config = dict(
    n_layer=9,
    d_model=256,
    n_experts=96,
    experts_per_token=4,
    d_expert=64,
    d_shared_expert=256,
    activation='swiglu',
    moe_layers=[2, 3, 4, 5, 6, 7, 8],
    router_score='softmax',
    normalize_top_k=False,
    routed_scale=10.1,
    balance_loss=0.0189,
    balance_bias=False,
    init_std_router=0.0273,
    lr_router=0.00105,
    vocab_size=32768,
    norm='rmsnorm',
    norm_eps=1e-05,
    tie_embeddings=False,
    optimizer='adamw',
    lr=0.00215,
    beta1=0.9,
    beta2=0.99,
    batch_tokens=131072,
    seq_len=1024,
    train_tokens=728600000,
    steps=5559,
    dataset='wikipedia_en',
)
Below are experts of layer 6 (counted from 0) of a mixture-of-experts language model. Rows are named router (the router's row for the expert), gate (a neuron's input weights, with its number), up (a neuron's input weights, with its number) and show model dimensions 0-255. Each number is 128 + 32 x the weight over its row's rms, rounded and kept within 0 to 255.
Before each expert's rows: "comes after" lists some tokens at least twice as common just before its tokens as in all text. This comes from a sample of Wikipedia text that the model never trained on. Tokens count by the router's weight.

# expert 74
comes after: " the", " The", "The", " a", "'s", " new"
router [ 90 174 141 127 118 145 122 119 121  99 106 164 172  91 113 125 121  93  80 163 157 146 119 146 154 183 145 159 110 163  94  99 117 100 139 140 145 161 160 119 105 135 102 117 123  83 138 129 168 142 140 106 143  91 150 156 156 167 145  45 176  98 136 119 121  87 193  85 146 115 169 127 160 111 162 170 171  88  54 100  84 180 129 121 163 193 140 155 164 160 168 137 104 150 173 102 147 173  85  80  97 125 132 136 113 157  81 176  96  88 160 145 117 160 107  68 126 135 235 113  98 136 124 111 119 158 141  96 125 130 117 128 145 103 115  89 143 131 186 126 119 141  73 105 163  85 121 144 106  94 148 127 118 104 141  97 123 151  78 122 131 160 188  92  60 118 159 145  89 140 134 125 123 108 138 164  65 178 104 124 111 186  65 110 143 104 122  40 129 141 105 171 121 101 163  52  80 101 145  98 110 150 140 120 110 129 149 148 102 111 128 137 172  70  50 164 141 138 148 121  91 120  73  62 144 133 112 129 167 155 185  97  76 182 127  90  98 120  96 143 189 114 127 182 156 124 101 142  58 136 140 129  94 126 108 101]
gate0 [169  88 150 160 136 130 160 152 138 168 145 200 129 115 152 107 169 175 160 174  86 119 181  89 147 147 117  90 108 179 155 139 101 130 146  38 123 144 129  67 145 108 131 157 117 161  71 138 118 114 144 148 128  90  42 121 138  98 122 139  92  83 192 140 137 103 136 119 135 164 109 207 133 156 163 100 160 139 162  51 137 121 181 137 151 118 175 141  81 159  67  92  96 125  88  91  78 109 155 134 128  96 131 115 176 132  79 113 145  89  84  84 110 176  40 141 120 131 150  60 123 135 138 114 116  69  78 144 107 128 109 104 137 136 142 138  47 115 135 145 115 120 135 105 130  93 112 128  97 204  79 158 114  51 189  81 105 107 154  96  50 104 132 145 144 155  96 151  94 155 131 157 135 166 157 138  91  64  95 142 146 144 160 136  72 122 122 122 159 140 107 105  77 120  65 119 188 130 144 120  90  68 128 188 105 121 107 137 124 133 122  93 146 143 118 183 132 131 170 135 106  90 138 114  94 152 160 174 127 125 138 135 148 131 152 112 124 140 170 121 142  99 176 180 145 161 113 138 135 104 128 164 176 138 125 141]
up0 [162 130 116 103  69 137 123  58 163 138 124 126 155 164 124 120 135 133 155  82 115 121 163 149 125  84  84  48 126  59 143  94 142  97 161 160 158 118  86  96 108 107 126 123 146 158 142 131 118 124 108 148 144  75 155 144  68  87 161 123 120 136 137 175 166 119 106 163  99 158 113 128  81 161 115 164 106  85 155 124 122 138  98 104 140 136 184  93 122 118 102 166 124 112 130 126 118 108 154 157 130 170 113 109 181  50 120 135 138 179 120  43 180 121 142 155 187  80  57 112 147 161 129 102  71  47  84 167 154 147 111  77 164 135 171 107  65  97  80 128  89 151 113 100 143 104 120  85 160 107 178 137 143 127 128 169 126 131 146 120 164 129 188 153 180  82 121  97 130 138 173 134 135 125  98 163 136 153  45  97 116 131 181  66 126 105 191 177 114 119 145 101 127 161 145  71 137 110 105 100 108  94 158 165 106 118  78 114 179 151 157 124 101 121 139  99 119 126 105 120 175 120 154 147 156 124 183 189  85 128  83 135 149  94 139  98 131 142 218 143 183  92 154 107 172 159 102 169  94 144 167 151 123  92 132 167]

# expert 57
comes after: " ", " |", " Team", " (", " Votes", " Goals"
router [120  82 121 179 181 137 124 158 161 144 157 155 159 175  81 100 111 130 115 126 105 116 100  38  83 101 128  66 141 153 123  86 143  90 171 113 132 103 131 114 149 118 159 112 112  92 206  90 155 132 173 170 128 119  99 156 101  85 112 101 100 201 126 133 167 110 160 189  98  78 124 135 151  98 105 160 100 115 201 105 121 156  84 127 157 146 163 105 131 146  96  98 108 111  56 185 122 100 110 136 187 115 100 121  91 109 155 157 132 140 181 138 120 136  80 107 142 138 119 159 144  97 129 102 107 134  97 151 146 166 168 106 163 142 126 118 159 151 112 102 147 127 157 134  84 136  99 159 108 112 122  77 167 100 115  90  99  87  86 143 139 133 150 146 104 159  78 141 152 140 140 156 137 125 113 152 154 112 137 155 206 101 150 129 155 155 139 181 133 105 118 135 115 116 142 140 144 192  91 112  77 128 177  66  87  94  98  90 127 118 170  95 142 207 112 170  68 125 166 205 171 122 193 135 169 146  83  80  95 138 128 142 161 156 137 118 185 161 134 174  55 200 128 119 152 119  85 136 131 103 134  46 126 170  76 115]
gate0 [149 121 100 109 159 132 189 129 146 137 145 121 137 181 127 126 146 158 119 169 112  50  79 144 174 102  76 118 106 150 102 112 120 159 119  98 106 116  84 155 151 151 178 109 124 141 146 118  91 161 137 156  88 163 126   6 124  97  90 140  62 169 120 232 121 107 138 114 108  78 129 160 147 146 171 154  97 103 106 149 128 136  83 110 148 134  94 104 181 146 115 119 139 120 141 147  76  84 109 156 135 162 134 112 100 116 139  58 173 148 133 154 129 166 114 136 105 103 144 162 188 176 140  70 120 164  78  82  94 132 102 128  68 100 112 166 151 156 114 137  94 108 103  99 109 130  88  99 104 201 133  90 109 133  83 169 106 126 110 108 151 107 120 163 129  81 127  92 141 137 120 163 147  99 118 150 139 145 105 137 112 136 112  61 184 152 158 144 133  96 169  77 120 103 123 183 130 169  90 108 169  40 114  69 144 139 158  68 181 164  79 141 126 113 151 170  85 126  84 179 130 125 131 129 124 100 140  62 141 153 164 126 183  86  76 145 131 147 130  96 127 135 134 130 130 146 165 140 102 161 100 173  45 122  81 139]
up0 [115 114 116 160  88 130 102  64  95 129 101  97 104  99  95  74  93 100 187 121 144  76 149 172 140 140 158 148 139  87  77  90 196 119 127 165 109 119 140 154 189 121 134 126 124 154  76  74 115 141 132 137 205 120 131 140  79 108 143  91 112 130 107 114 140 149 129 158  77 154  91 142 158 115 120 114 159 165 160  93 134 110 148 171 123 137 131  96 138 154 113 168 119 124 106 119 100 176 144 123 165 108 135  97  64 123 123 126 151 167 116 160 146 160  92 130 143  74 123 137  65 101 168 115  99 170 145 157 126 153 172 118  99 145 133 110 118  96 186 127 135 149  95  57 100 138 156 116  72 185  34 193 118 115 116 106 103 104 151 144 167  92 110 102  86 133 149 129  67 129 131  73 127  70 124  79 209 163 108 181  79 142 150 146 135 104  92  66 194 168 125 107  95 137 187 189 166 117 153 112 178  80 171 191 125  58 152 127  83 130  72 130  60  85 132 118 117  96 120 138 107 128 146 122  51 117 146 176 139 121  83 104 145  94 131 156 128 155 117 104 167 134 149 100 128  94 171 140 141 137  95 122 111 102 145 109]

# expert 32
comes after: " ", " (", " U", ":", "\n", " United"
router [143 180 138  67 156 131 144  78 134 177  29  55 155  99 123 119  68 160 161 180 171 175 139  67  80 130 157  82 149  92  74 181  94  96 168 182 172  96 185 140 119 127 132 144 103 128  87 109 118  89  49  91 126  87 158 131 164 102 108  82 127 148 125 131 159 103 116 117  81 103 178  69 101 122 140 154 112 128 171 133 188 105 123 164 111 158 142  93 123 161 134 110 103  59  91 143 118 132 146 118 152 184 128 104  96  53 130 101  99 102  72 115 166 126 163 138 187  95 207 109  50 132 136 125  98 171 123 110 171 177 112 128 125 110 121 155  85 118 150 155  77  61 154 183 132 109 168  84 146 108 115  94 102 188 123 115 139  65  91 157 129 132 129 152 142 128 157 107  85 120 128 130 144 120 157 147 121  99 140  74 147 119 121  97 143 142 137 147 114 121 179 158 153 144 182 140 100  83 124 120 156 161 185 129  88 109 124 163 132 135 185 151 131 117 131 125 143 117 165 125 131 117 159 141 117 165 125 161 139  98 178  80 134  86 138 148 140 133 138 149 136 170 120  90 165 146 106 137 157 161 141  80 136 154  74 134]
gate0 [147 147 143 154  98 104 102 105  57 167  88 153 167 188 163  91 129 146 100 171 100 145 121 104 118  71 121 147 183 129  73 165 115 126 139 158 143 174 114 140 131 149  48  97 114 116 161 179 197 123  90 143 109 154 147 158  95 112 111 142 160 136 127 152 169 130 129 176 101 122 135 116 113 129 169 117 129 117 224 178 128 108 132 172 101 133  77 122 135 163 170 116  76 103 171 226 141 109  80 162  77 199 130  80 122 146 137 129 150 106 180 151 135 170 165 194 104 147 152 111 127 120 146 121  39 147 139  83 124 156 100 131 131 106  94 133 156 193 143 160 114  89 131 115 127 177 159 130 204 184 158 139  65 136 132 102 139 104  79 157 177 121 158 128 109  90 136  94  73 162 157 103 125 152 144 158 154 118 150 142 132 114 143  92 128 123 121 142 105 114 126  91 129 142 121 133 209 122 112  53 149  82 106 106  87 144 129 145 198 201 148 165 115 156 103 126 121 147 151 155  98 125 154  96 108 122 102 159  66 137 144 151 145 105  92 127 124 145  73 109 104 156  81 141 126 151 131 154 119 122  97  80 130  91  83 179]
up0 [ 80  92 161 135 142  93 146 145  90 164 143 142 126 119 169 152 130 162 176 153 136  56 167 183 188 166 115 111 172 153 155 126 148 157 170 134 115 110 175 131 126 143  96 132  98 108 103 112 124 163 123 120 174 147 102 142 109 148  60 144 172  83 131 162  82 196 139 181  98  79 143 116  95 164  84 152 140 110 113 163 141 115  45 153 150 166 122 104 128  95 106  75 142 106 143 118 123 105 153 208  62 129 127  87 123 115  40 110  90 127 160 146 126 125 124 165 139  81 116 101 110  97 191  85  74 104  73 167 121 114 133  62  89 110 130 153 125 112 138 157  93 112 127 126  53 113 120 144 127 170 137 118 148 133 137 115 142 135 133 144 134 108 118 167 148  88 123  29 142 181 118 106  68 150 134 117 176 173 176 100 118 108  99  96  93 127 128 165 167 147  64  89 150  95 136 190 169 155 145 167 168  92 143 170 138  87 101 133 128 112 102 164  90 134 140 101 129 134 143 123 128 100 163 170  71 164 125 102 107 115 111  54 109 147 124 211 135 154 164  86 118 100 120 189 100 123 111 175  73 112 121 145 128 130 116  98]

# expert 59
comes after: " ", "–", " St", " W", " #", "11"
router [152 120 118 151 147 167 159 175  74  94 112 155 146 119 127 146 119 109 110 134 115  92 151 136  84 181 114 112 122  97 127 138  82 145 108 101 151 115  80 142 197 100 163 116  81 132 128 122 154 155 154 173  89 151 115 105  83 119 180 218 100 184 123 124  81 136  73  92 156 103 192 156 135  66 143 137 129 135 129  89 173 159 104 147  81 194  80  83 117 124  79  94 170  92 167 137 173 121 119 142 104  88 132  96 139 139 134 124 158 139 142 114 172 130 144 134 122 155 105 124 144  79 107  87 123  31 102 134 154  54 141 130 100  90 128 174  49 135 120 114 189 113 150  98 120  84 173 151 146 123 143 161 137 152 143 167  89 132 151 171 191 159 127 112 136 126  35 149 166 161 158 175 115 145 144 105 123 135 144 148 127 115 118 154 142 144 112 118  97 121 139 158 115 119  72 121 132  63 101 126  69  96 165  61 194  80 118  91 127 107 157 151  81 136 171 130  76  69 128 184 150 163  94  76 119 137 146 112  88 164  51 139 146 151 148  88 154 181 140 118 112  98 140 105 112 149 128 132 175 136 119 156 101 141  93 162]
gate0 [213 135  63 135 106 109 103 136 102  80 129 125  95 129  86  93 122 171 185 139  84 127 116 157 101 156 119 157  97 122 124 148 120 108 224 126 134 190 155 125 134 104 183  75 115 153 195 187 136  97  88 145  97 114 150 184 161  97 117 135 170 173 119  99 166 108 113 161 167 132 154 122 142 136 169 150 111  92 116 145 122 125 114  93  85 139 191 139 145 133 145 143 102 117  88 136  55  99 106  97 103  80 116 148  94 173 139 132 164 107 109 144 120 107 124 125 174 138 146 128 127 161  84 147 102 133 126 130 122 136 129 178  96 145 145 149 108 178 147  64 129 146 130 158 131 170 118 106  89  93 178 158 181 155  88 165 129 124 181 170  94  95 135 154 137 144 158 103 143  40 141  98 147 146 135 153 126 129 186 138  74 131 133 131 151 106 177 161  96 104  69 147  79 166 189 149  94 150 119  82 165  84 146 118 125 109  66 151 132 125 110 158  66 161 141 140 172 158 117 156 152  99 111 128 157 124 202 154 142  92 167 176 194 158 179 132 164 149 107 105 141  85 114 110 111  87  22  95  89 123 103 110 127 114 120 174]
up0 [115 116 115 167 124 180 135 125 108 134 140 121 181 140  95  97 111 168  97  90 114 188 162 127 124 145 116 101  54 134  92 122 148  89 219 125 133 125 138 123 126 125 125 116 208  87 102 124 151 108  88 121 125 145 155 166 189 147 104 154 124 188 150 143 116 167 202 173 145  68 128 188 107 143 168 151 106  80  88 154 126  40 133 109  84 154 145 121 140 103 144 176  39 112 151  67  68 138 162  91 111 124  92 127 105 124  99 139 144  81 176 158 119 104 137 115 172 133 121 166 102 148 115 180 168 147 122 159  35 155 174 128 115 157 144 118 154 178 127 151 142  77 134  92 204 140 124 160 156 162 125 117 171 108 139 153 149 107  77 112 179  87 140 122 113 136 114 158 174  78  86 119 110 105  39 114 177 152 110 123 112 146 107 154 137 138 119 177  90 104 154 194  72 136 131 132  94 155 119 181 139 111  78  92 130  62 110 104  98 135 122 125 120 145 113 157 122  98 102 142 153 120  90 118 202  97 149 105 149 121 144 123 145 119 156  87 129 184 155 146  92 147 131 109 115 125 115  91 122 155  62 131 110 141 114 167]

# expert 50
comes after: " ", "19", "20", "18", " (", "17"
router [155 147 117  42 137 116 130 127 117  95  68  66 143 138 101 149  82 122  90 144 150  78 166 171 135 177 129  94  84 119 117 182 117 191 188 135 153  96 125 131  57 116 100  82  69  92 133 102 137 121  83  82 115  73  77  92 118 123 159 130  83 171 138 192 166 104  57 136  91 180 126 148  93 111 170 162 105 144  97  96 179 137 151 118 152 152 179 192 164 130 184 135 160  76 158  94  72 118 182 139 176 118 135 146  90 127 106 109  74 138  66 117 165  99 159 112 154 106 108 136 116 141 117 102  58 137 114 129 142 113 145 165 135  93 116 124  80 139  83  79 117 166 138 171 145  70 120  95 168  94 120 159 181 204 102  90 155  65 121 147  72 142 130 138 134  96 169 117 178 100  85 116 116 108 134  98  90  88 148 153 130 136 116 109 153 159 110 142 102 123 124 169 150 132 114 162 110 165  74 166 105 126 134 107 190  87 110 156 111 105 162 140 103 132 186 145 106 132 128 100  95 140  76 121 136 166 128  60 151 129 174  93 110 112 127 121 161 127 155 149 125 186 151 124 115 169 120  92 122 134  95 107 135 145  89 125]
gate0 [122 133 255 154 254  96 118 148 146 121 117 132 115 122 101 132 116 140 111 112 167 146  88 118 162  81  94 130 157 159 109 135 150  88 114 119 139 109 129 124 186  81 124 155 139  92 124  51 140 212 130 154 130  94 158 110 126 118 121  73 189  75 141 131 120 109 130 164 109 136  95 126 134  86 101 134 128  94 117  91 150 125 134 107 164 139  87  55 101 180  83 113  93 135  80 105 112 148 128 124 159 145 168 106 100 126 111 131 148 123 133 190 134 103 114 126 135 147 163  65  92 129 130  81 130 194 111 144 165  75 149 113 135 131 125 120 165 120  80 211 142 148 142 137 103 131 105 120  74 162 117 155  92 142 150 116 177 121 143 154 173 146 113 149 148 180 129 102  48 146 156  82 171 120 103 139 127 115 124 139  82 134  79 140 109 153 105  97 128 109 108 110 153 116 169 142  99  98 171 140 111 170 124 163 104 146 144  85 116 108 139 127 110 108 189 179  77  90 164 154 146 122 120  85 143 168 101 170 121 154 107 173 176 150 155  71 111  96 146 185 139 109 133 127 192  59 185 177 173 134 188 139 166 125 157 125]
up0 [197  73 127 188 138  81  86 142 100 115 157 164 123 163 174  82  96 126 137 141 121 167 107  83 140 116 116 157 137 105 181 137 120  81 121 112 135  89 129 114 126  90  92 134 124 108 151 136 123 180 136  92 128 133 123 180 143 131 143 176 149 106 205 173 138 106  97 167 145 141  85 200 108 108 163  72 108 139 133 145 135 144  75 109 129 131  62 184 103 123 162  85 128 162  71 130 163  80 146 116 108  49 100 171 165 146 151 220 146 168 123 201 118 127 179 108 135 154 120 109  93 202 106 164 115 136 210 101 118 147 161  67  92 146 137 138 127 135 121 101 161 115 100 120 222 142  95 129 169 115 101 184 138 126 163 130 102 145 120 195  84 159 151 100 159 158 146 107 121 111 144 139  98 137 109 188 107 138 114 152 142 124 148 122 103 143  64  54 122 145  69 116 152 109  74 147 105  73 129 127 102 113  92 100 164 142 117 191 149 113 112 110 119  98 115 168 127 171  96 143  95 125 140  99 101 125 129 168 154 127 169 179 145 144 160 128  84 166 149 131 128 147 109 173 152 177  92 109 119 100 113 189 162 118 156 136]

# expert 9
comes after: ".", ":", "0", " a", "°", "5"
router [147 151 112  79 132 127 178 183 178 139 187 146 134 110 100 124 130 120 139 100 100 145 142 126 175 169 159 172 107 141 197  89 133 110 153 153 152  99 190 106 139 134 124 157 179 103 156 116 156 146 144 147 124 101 143 133  97 174  83  87 121 118 165 154 129 105 143 175 118  96  63 172 137 141 111 114  73 189  77 138  91 156  97 120 175  98 120 131 122 114 100 120 142 123 103  95 103 138 181 125 108 130 127 137 155  83 122  63 115 136 101 120 158 142 143 154 198 118 176 113 142 132 155 162 147 110 119  85 100 134 151 112 120 130 124 124 157 150 100 111 163 125  75 159 146  92  57 138  55 187 108 125 150 183  85  89 187 167 174 234 127 146 149  86 153  85 122 123 151 162 148  51 160 122  74 142 103  82 133 104 113 147  84 105  67  92 135 130 103 152 123 197 158 152 137  62 109 105 136 135 154 121 155 163 149 140  76 112  81  90 170 134  71  70 101 143 143 105 125 136 141  86 131  92 139  71 149  96 111 119 163 135 170 140 179 191  92  69 141 180 131 138 114 169  95 124 142 106 148 163 117 172 151 120 172  97]
gate0 [151 162  99  81  95  78 138 133 139 107 166  86 114  91 188 111 149 109 115 101 179  97 145  59  96 144 122 137 201 139 100 147 128 104 135  98  76 172  89  99  96 222 116 147 117  63 173  99 130 142 148 146 130 138 120  88 186 135 114 140  84 135  82 138  44  78 103 111 161  98  82 188 125  80 126 145 145 150 155 160 149 172  73 108 127 130 130 123 128 100  61 113 162 100 117 112 158 164 126 163 110 129 108 115 181 223 119 158 110 133 163 161 114 198 139 119 133 141 110 116  49 144 146  90 109 118 150 113 160 104  89 115 155 183 136 116 109 167 152  31 126 148 144 148 152 123 126 106 161 147 120  60 141 148 145 119 109 143 120 124  97  53 147 150 141 183 106 115 132 130 204 179 123 108 106 150 109 162 112 134 147 142 127 135 135 138 168  90 131 111  49 101 103 155 102 104  99 160 162  75 104 117 122 161 178 177 112  76 184 168 150 113 177  98 118 140  93 108 112 131 149 170 146 128 122  86 108 115 155  91  86 164 122 136  75 115 145 143 110 130 109  95 112 159 139 136 158 159 141 102 163 124 173 130  86 154]
up0 [126 126 113 123 103 135 147 122 114 106  85 140 133  32 102 147 133 181 123 149  75  88 131 128 102 126 105 181 139  72 131 184  98  90  69 122 138 128  92 142 107 152 130  94 125 147 145 168 142 117  94 108  72 156  93 126 106 135 139 101 103 128 155  94 102 125 124 124 105 128 122 185 110 138 122 177 119 136 104  89 171  77 127 180  75  91 186 181 124 144 109 104 122 111 135  73 126 167 166 112 135  71 142  68 121 104 130 203 117 175  78 176 122 152 132 194 114 125  78  96 194 162 123 193  64 147 126 125 121 112 177 120  80 114 177 117  82 170 149  84 131 115  58 119 183 104 134 152 168  86 104 137 126 189 109 153 106  88 158 157 108 121 129 197 159  92 116 131 133 129  95 115 141 153 188 142 166 133 153 160 136 135 198  82 126 141  77 104 136 173 139 129 128 109 111 139 139 111 106 121 110  78 137 152 149 129 159 202 109 162 111  88 111 109 142 156 108  57 106  98 114 139 135 177  84 103 139 101 147 166 198 112 135 190 130  97 137 145 168  95 166 106 103 154 128 115 158 167 107 173  62 137 128 131  96 192]

# expert 86
comes after: " ", "–", "19", "′", ".", " ("
router [159 100 133  67 159 161 115  99 140 178 121 135 140 113 106 130 133  77 105 156 158 105 107 141 103 197  86 152 133  96 151 127 165 115 111 150 171  75  79  88 131 130 131 111 115 119 128 152 142 116  97 149 154  52 107 109 109  68 139 147 139  88  95 118  73  78 100  71  78 128 115  86 190 155 135 105 151 113 134 165 169 152 103 120 119 127 100 126 111 162 152 156 127  91  97 152  93 154  83  93 124  98 138  90 117  69  91  94  88 179 112 129 192  89 174 151  64 102 155 136 171  95 186 164  86  63 161 121 122 130 140  90 129 127 135  89 122 132  90 120 188 152 153 181 121  67 129 120  91 112 178 152 103 180  86 110  97 133 159 144 137 133 122 128  96  72  98 134 120 151  95 155 162 149 155 183 122 149 148  59 132 103 128 111 139  96 183 105  91 119 205 173 146 137 115  96 163 104 177 115 125  78 113 167  92 144 152 155 175 161 129 145 105 143 151 161 121 148 149  98 153 132 118 126 174 169  45 103 125 116 163 119 152 177 153 147 157 217 126 150 181 166 105 109 138 107 180 123 120 180  79  69 135 163  99 131]
gate0 [ 44 140 134 101 120 119 100 123 120 134  95 123 118 104 130 101 161  92  90 104 150 120 124 124 176 114  64 118 175 121 162  64 171 104 138 124 143 161 136 119 126 147  94 144 159 142 153  75 159 112 139 135  96 128  90  95 144 135 156 163 133 129 162 188 141 102  97  54 119 104 111  59 172 132 150 133 147 121 132 118 116 165  87 102 203 137 104 167 152 133  88 120 176 105 137 121 115 179 102 167 157 153 119 110 197  65 148 130  97 150 154 114 145 142 111 135  38 154 100  94 172 149 137 107 115  52 152 124 174 154 146 129 166 156 112  56  84 141 113 128  88  91 205 122 185 120 125 137 195 135 148 147  89  95 117  90 156 129 109 117  86 140  74 111  85 128  59 149 112 146 135 164  88 129 204 154 105 108 120 136 183 154 170 108 138 130 137  83 143  68 189 151  88 122 118 135  89 172 131 106 100 156 113 113 148  83 123 128 194 178 121 165 114 118 113 152  91 112 189 112 118 152 187 162  79 102 104 142 132 213  89  89  87 144 125 126 127 131 178 127 108 127 115 168 105 144  79 108 138 137 166 134 101 168 176 121]
up0 [ 37 157 103 138 155 132 141  90 123 139 125 139 151 129 135 121 129 116  77 147 158 126 102 174 180 101 111 141 220  89 143 142 139  91 130 108  99 119  82 101 109 159  85 143 155 138 108  86 153 152  86 162 116 139  98 110 138 111 134 196 150 143 147 140 167 144 139 129 123 129 150 108 133 185 142 137 160 156 126 107 147 154 145 116 147 105 136 170 209 129 134 104 147 123  77 107 118 149 141  92 101 183 162 136 177 157 144 187 132 149 126 107 117 170 166 148 153 160 165  86 140 169 114 147  88 105 107 146  93 181 140  97 154 162 165  66 103 152 112 152  62 130 187 106 175 139 124 169  89 117 115 154  87 156  94  86 132  89 108  94 100 132  89 127 105  98 111 171 111 108  89 147  63 161 143 115  62 102 159 127 155 173  94  89  93 149  92 167 108  98 152  91 107  94  90 138 178 173 173 117 132 123 111 145 191  83 177 111 109 136 121 147  73 161 108 126  99 104 105 130 144 106 174 169  48 156 182 157 118 175 110  78  97 154 114  78 142 120 142  99 171  50 163 135 142  43 141 179 163  98 124  51 116 133 150 120]

# expert 4
comes after: ".\n\n", " (", " was", " He", ".", " he"
router [125 161 154  80 123 113 120 106 128 112 132  79 135 184  86  77 115 114 157 144  84  47  99 124 142  90 130  98 134 116 148 102 172 112 130 158 131 133 115 163  93 122  89 123 136 143  96 220  83  95 174  95 130 158 195  77 129 117 115 109  81  90 133 175  88 114 126  95 145 158  84 119 144 162 100 111 172 136 115 143  89 126 103 160 129 121 147 154 125 130 162 102 174  90 141 137  85 160 140 150 145 108 132 142 128 142  39 153 107 123 137 122 109 126 134  77 112 127 146 147 138 164 122 198 193 155 152 105 169 128 179 159 151 133 133 151 107 121  57 119 120 121 144 172 154  55  90  90  93 110  56 196 175 156 144  99  61  84 140 145 101 146 128  95 167 138 157  97 132  60 104 124 124 138 120 114 171  96 136 139 174 149 192 146 132 183 140 145 169 114 113  94 149 109 128 166 153 154  81  99 131 141 144 109 111 136 147 177 117 175 163 167 194  86 131 142  90 145 114 108 141 177  86 151  91 152 137 145 170 128 127  99 155 166 201 120 165 167 143 168 162 223 104  91  91 161  93 118 113  98 150 188 146 102 150  98]
gate0 [170 136 112 127 147 103 189  93 119 137 117 129 169 103 185 171 137 167 140 145 150 134  45 139 144 189 171 154 176  97 170 168 124 139 164 143 122 164 158 146 119 187 187 168 159 171 139 102 138 156  13 140  74 125 111 154 136 134 174 133  90 192 138 143 193 137  71 138  86 121  78 121 107 107 149 126 130 142 121 132 112 196 153 134 141  91 178 139 139 125 127 110 141  95 114 121 108  96 134  73 132 140 112 129 103 137 162 115 106 150 100 119 147 217 163 147 129 102 163 108 110  78 153  96 105 115 140 105 129 103  91 185 141 125 129 143 126 228 180 150 117 167 146  96 113 172 144  89 139  94 140  99 108 135 148 189 167 144 161  96 114 122 157 102 117 130 117  92 116  95 136 138 180  88 141  80  99 125 138 124  90 123 113 146 128  98 111  99 160 148 225 133  80 191  84 157  67 138 119  95 161 113 118 140 151 110 113 157 142 104 152  90 208  92 136 110 161  93 122 142 157 133 161 118 137  92 133 106  73 134 108  92 153 117 125 120  54 134 124 176  76  95 163 136 171 119 134 162 148 166 165 135 140 141 134 199]
up0 [145  96 111 150  93 124  97 151 130 103 173 134 111 150 107 172 147 130  63  83  69 115 117 103 140 101 156 100 163 175 133 135 151  85 125 157 125  49  87 156 165  75 102 125 153 149 103  98 157 120 126  61 121 115  87  95 138 125 204  85 153 111 108 152 179 117  94 168 126 122 120  96 123  98 108 168 114 161  86 131 125 175 152 160  99 110 106 117 123  76  99 141 116 161 115 173 166 106 146 109 122  86 124 104 130 126 129 140 158  65 109 106  86 176  87 136 220 169 116 103 115 188 125 121 119 147  95 156 137 156 156 113 105 152 131  79  89 171 112  75 118 158 170 152 122 126 121 112 113 135 131 117  78 145 100 117 116 126 129 156 123 114 152 143 150 105 129 131 107 133 108 175 180 117 128 178  43 155 136  96 121  85 110  70 111 149 134 103  61 100 158 157 149 102 154  76 164  77 130 107 140  98  56 113 154 134  95 156 225 158 174 150 114 140  88 160  97 184 159 143 123 230 192 115 150 130 100 117 131 129 153 176  83 166 161 130 114  34 146 104 107 124 125 140 154  97 143 166 142  78 132  89 169 148 119  90]

# expert 91
comes after: "19", "20", "18", "17", "–", "16"
router [176 156 142  73 118 160 165 124  83 114 129 136 144 146  56 105 163 139  93 107 166 102 130 134 124 173  98 120  90 167 108 193 143 168 123 159 184 106 116 140 130 133 110 130 103 139  75 208 137 125 114 138 149 113 147 110 120 160 133 141 138 129 133 175 110 125  85 122  83 181 105 128 109 143 142 118 127  89 112 116  75 146 132 126 187  76 136 105 161 134 161 121 214 151 180 144 120 174 137 190 144 101 149 171 110 199  99 158  89 152  91 111 154 109 116 124 141 112  57 125 113 198 144  67 111 172 100 147 171 108 154 128 154 111 121  97 171 145 104  81 180 182 135 198 147  59 137 120 145 111 134 186 108 173  91 111 146 127 180 102  98 160 108  83 102  59 108  97 196 158  84 167 157 110 127  92  99 119 103 159  96 130  81 111 124 136 155 164 113 131 122 119 200 225 112 161  78 163 124  95 134 177 127  98 129 196 143 117  92 119 111 169 112 105 119 125 153 128 110 118  79 187 128 119 153 132 130 113 142 110 122 125 126 124 141 142 206 125 143 179 110 148 130 105  76 141  94 101  92 125 118 107 109 131  70 181]
gate0 [118 210 113 123 146 136 132  93 195 134 105 119 107 147 124 150 119 178 130 154 173 132  80 111 172  12  95 142 113 161  88 153 118 116 139  59  80 160  74 150 148 147 124 147 148 170 137 148 156 161  95 175  85 121  72 148 184 169  91 152 131 190 110 147 122  84 139  87 149 143 132 120  91 175 176 192 105 186 149 158 142 117 118 125 143 117 102 101 162  95 142  95 131 113  94 175 131 162 141 121 102 158 174 188 128 146 109 174 154 105 154 158 142 124 131 104 104 180 161  96 133  86 113 110 197 152 119 167 151 108 144 190 123 144 157 118 121 159 139 172  68  98 168 141 144 101 139 162 143 143 124 134 176 198 191 148 117 132 140 129 112 111 185 125  98 146 120 109 159  28 137 139 145 135 194 155  94 123 201 118 141 147 136 144 157 137  98 138 165 121 138 120 105 109  90 166  94 136  86 124 156 159 140 124 113 119 126  91 123 130 110 122 142 149 166 121 129 102  93 176  91 122 150 113 111  91 128  85  82 139 157 145 117 210 189 115  49 116  69 163 138  80 105 129 177 138  90 178 116 128 113 118 125 146 145  98]
up0 [151 169 123 116 135 174 119 129 169 148 150 106 123 141 112 155 153 166 169 134 148 114  82 121 148  59 124 145  94 161 134 171 206  87 163  70  74 173 117 156 148 113 115 124 158 171  89 125 147 178 105 132 100 128 103 158 174 120 112 150 111 190 113 155 148 117 140  92 128 196 113  98 121 216 178 180 105 123 156 170 110  62 134 130 130 118 124  79 146  86 122  93 126 121 102 173 111 144 143  94 116 168 174 169 138 134 101 145 159 104 158 164 141 142 130 105 165 149 155  96 132 117 109 160 239 154 130 174 105 126 172 215 124 163 160 140 121 185 116 195  61 100 145 144 137 128  78 157 138 121  92 164 186 151 136 167  49 128 132 124  96 112 145  96 118 147 157  97 170  89 140 140 155 134 167 164  71 104 184  84 166 148 174 136 152 187  97 155 133 140 141 118 110 162 111 157 107 158  99 102 156 157 110 119 100 115 103  95 125 148 126 138  55 178 138  97 141 112  69 169 135 163 160 131 124 106 139 102  93 145 154 139 144 179 170 149 104 118 136 142 174  65  99  80 160 103 110 182 110 128 102 118 149 163 124 105]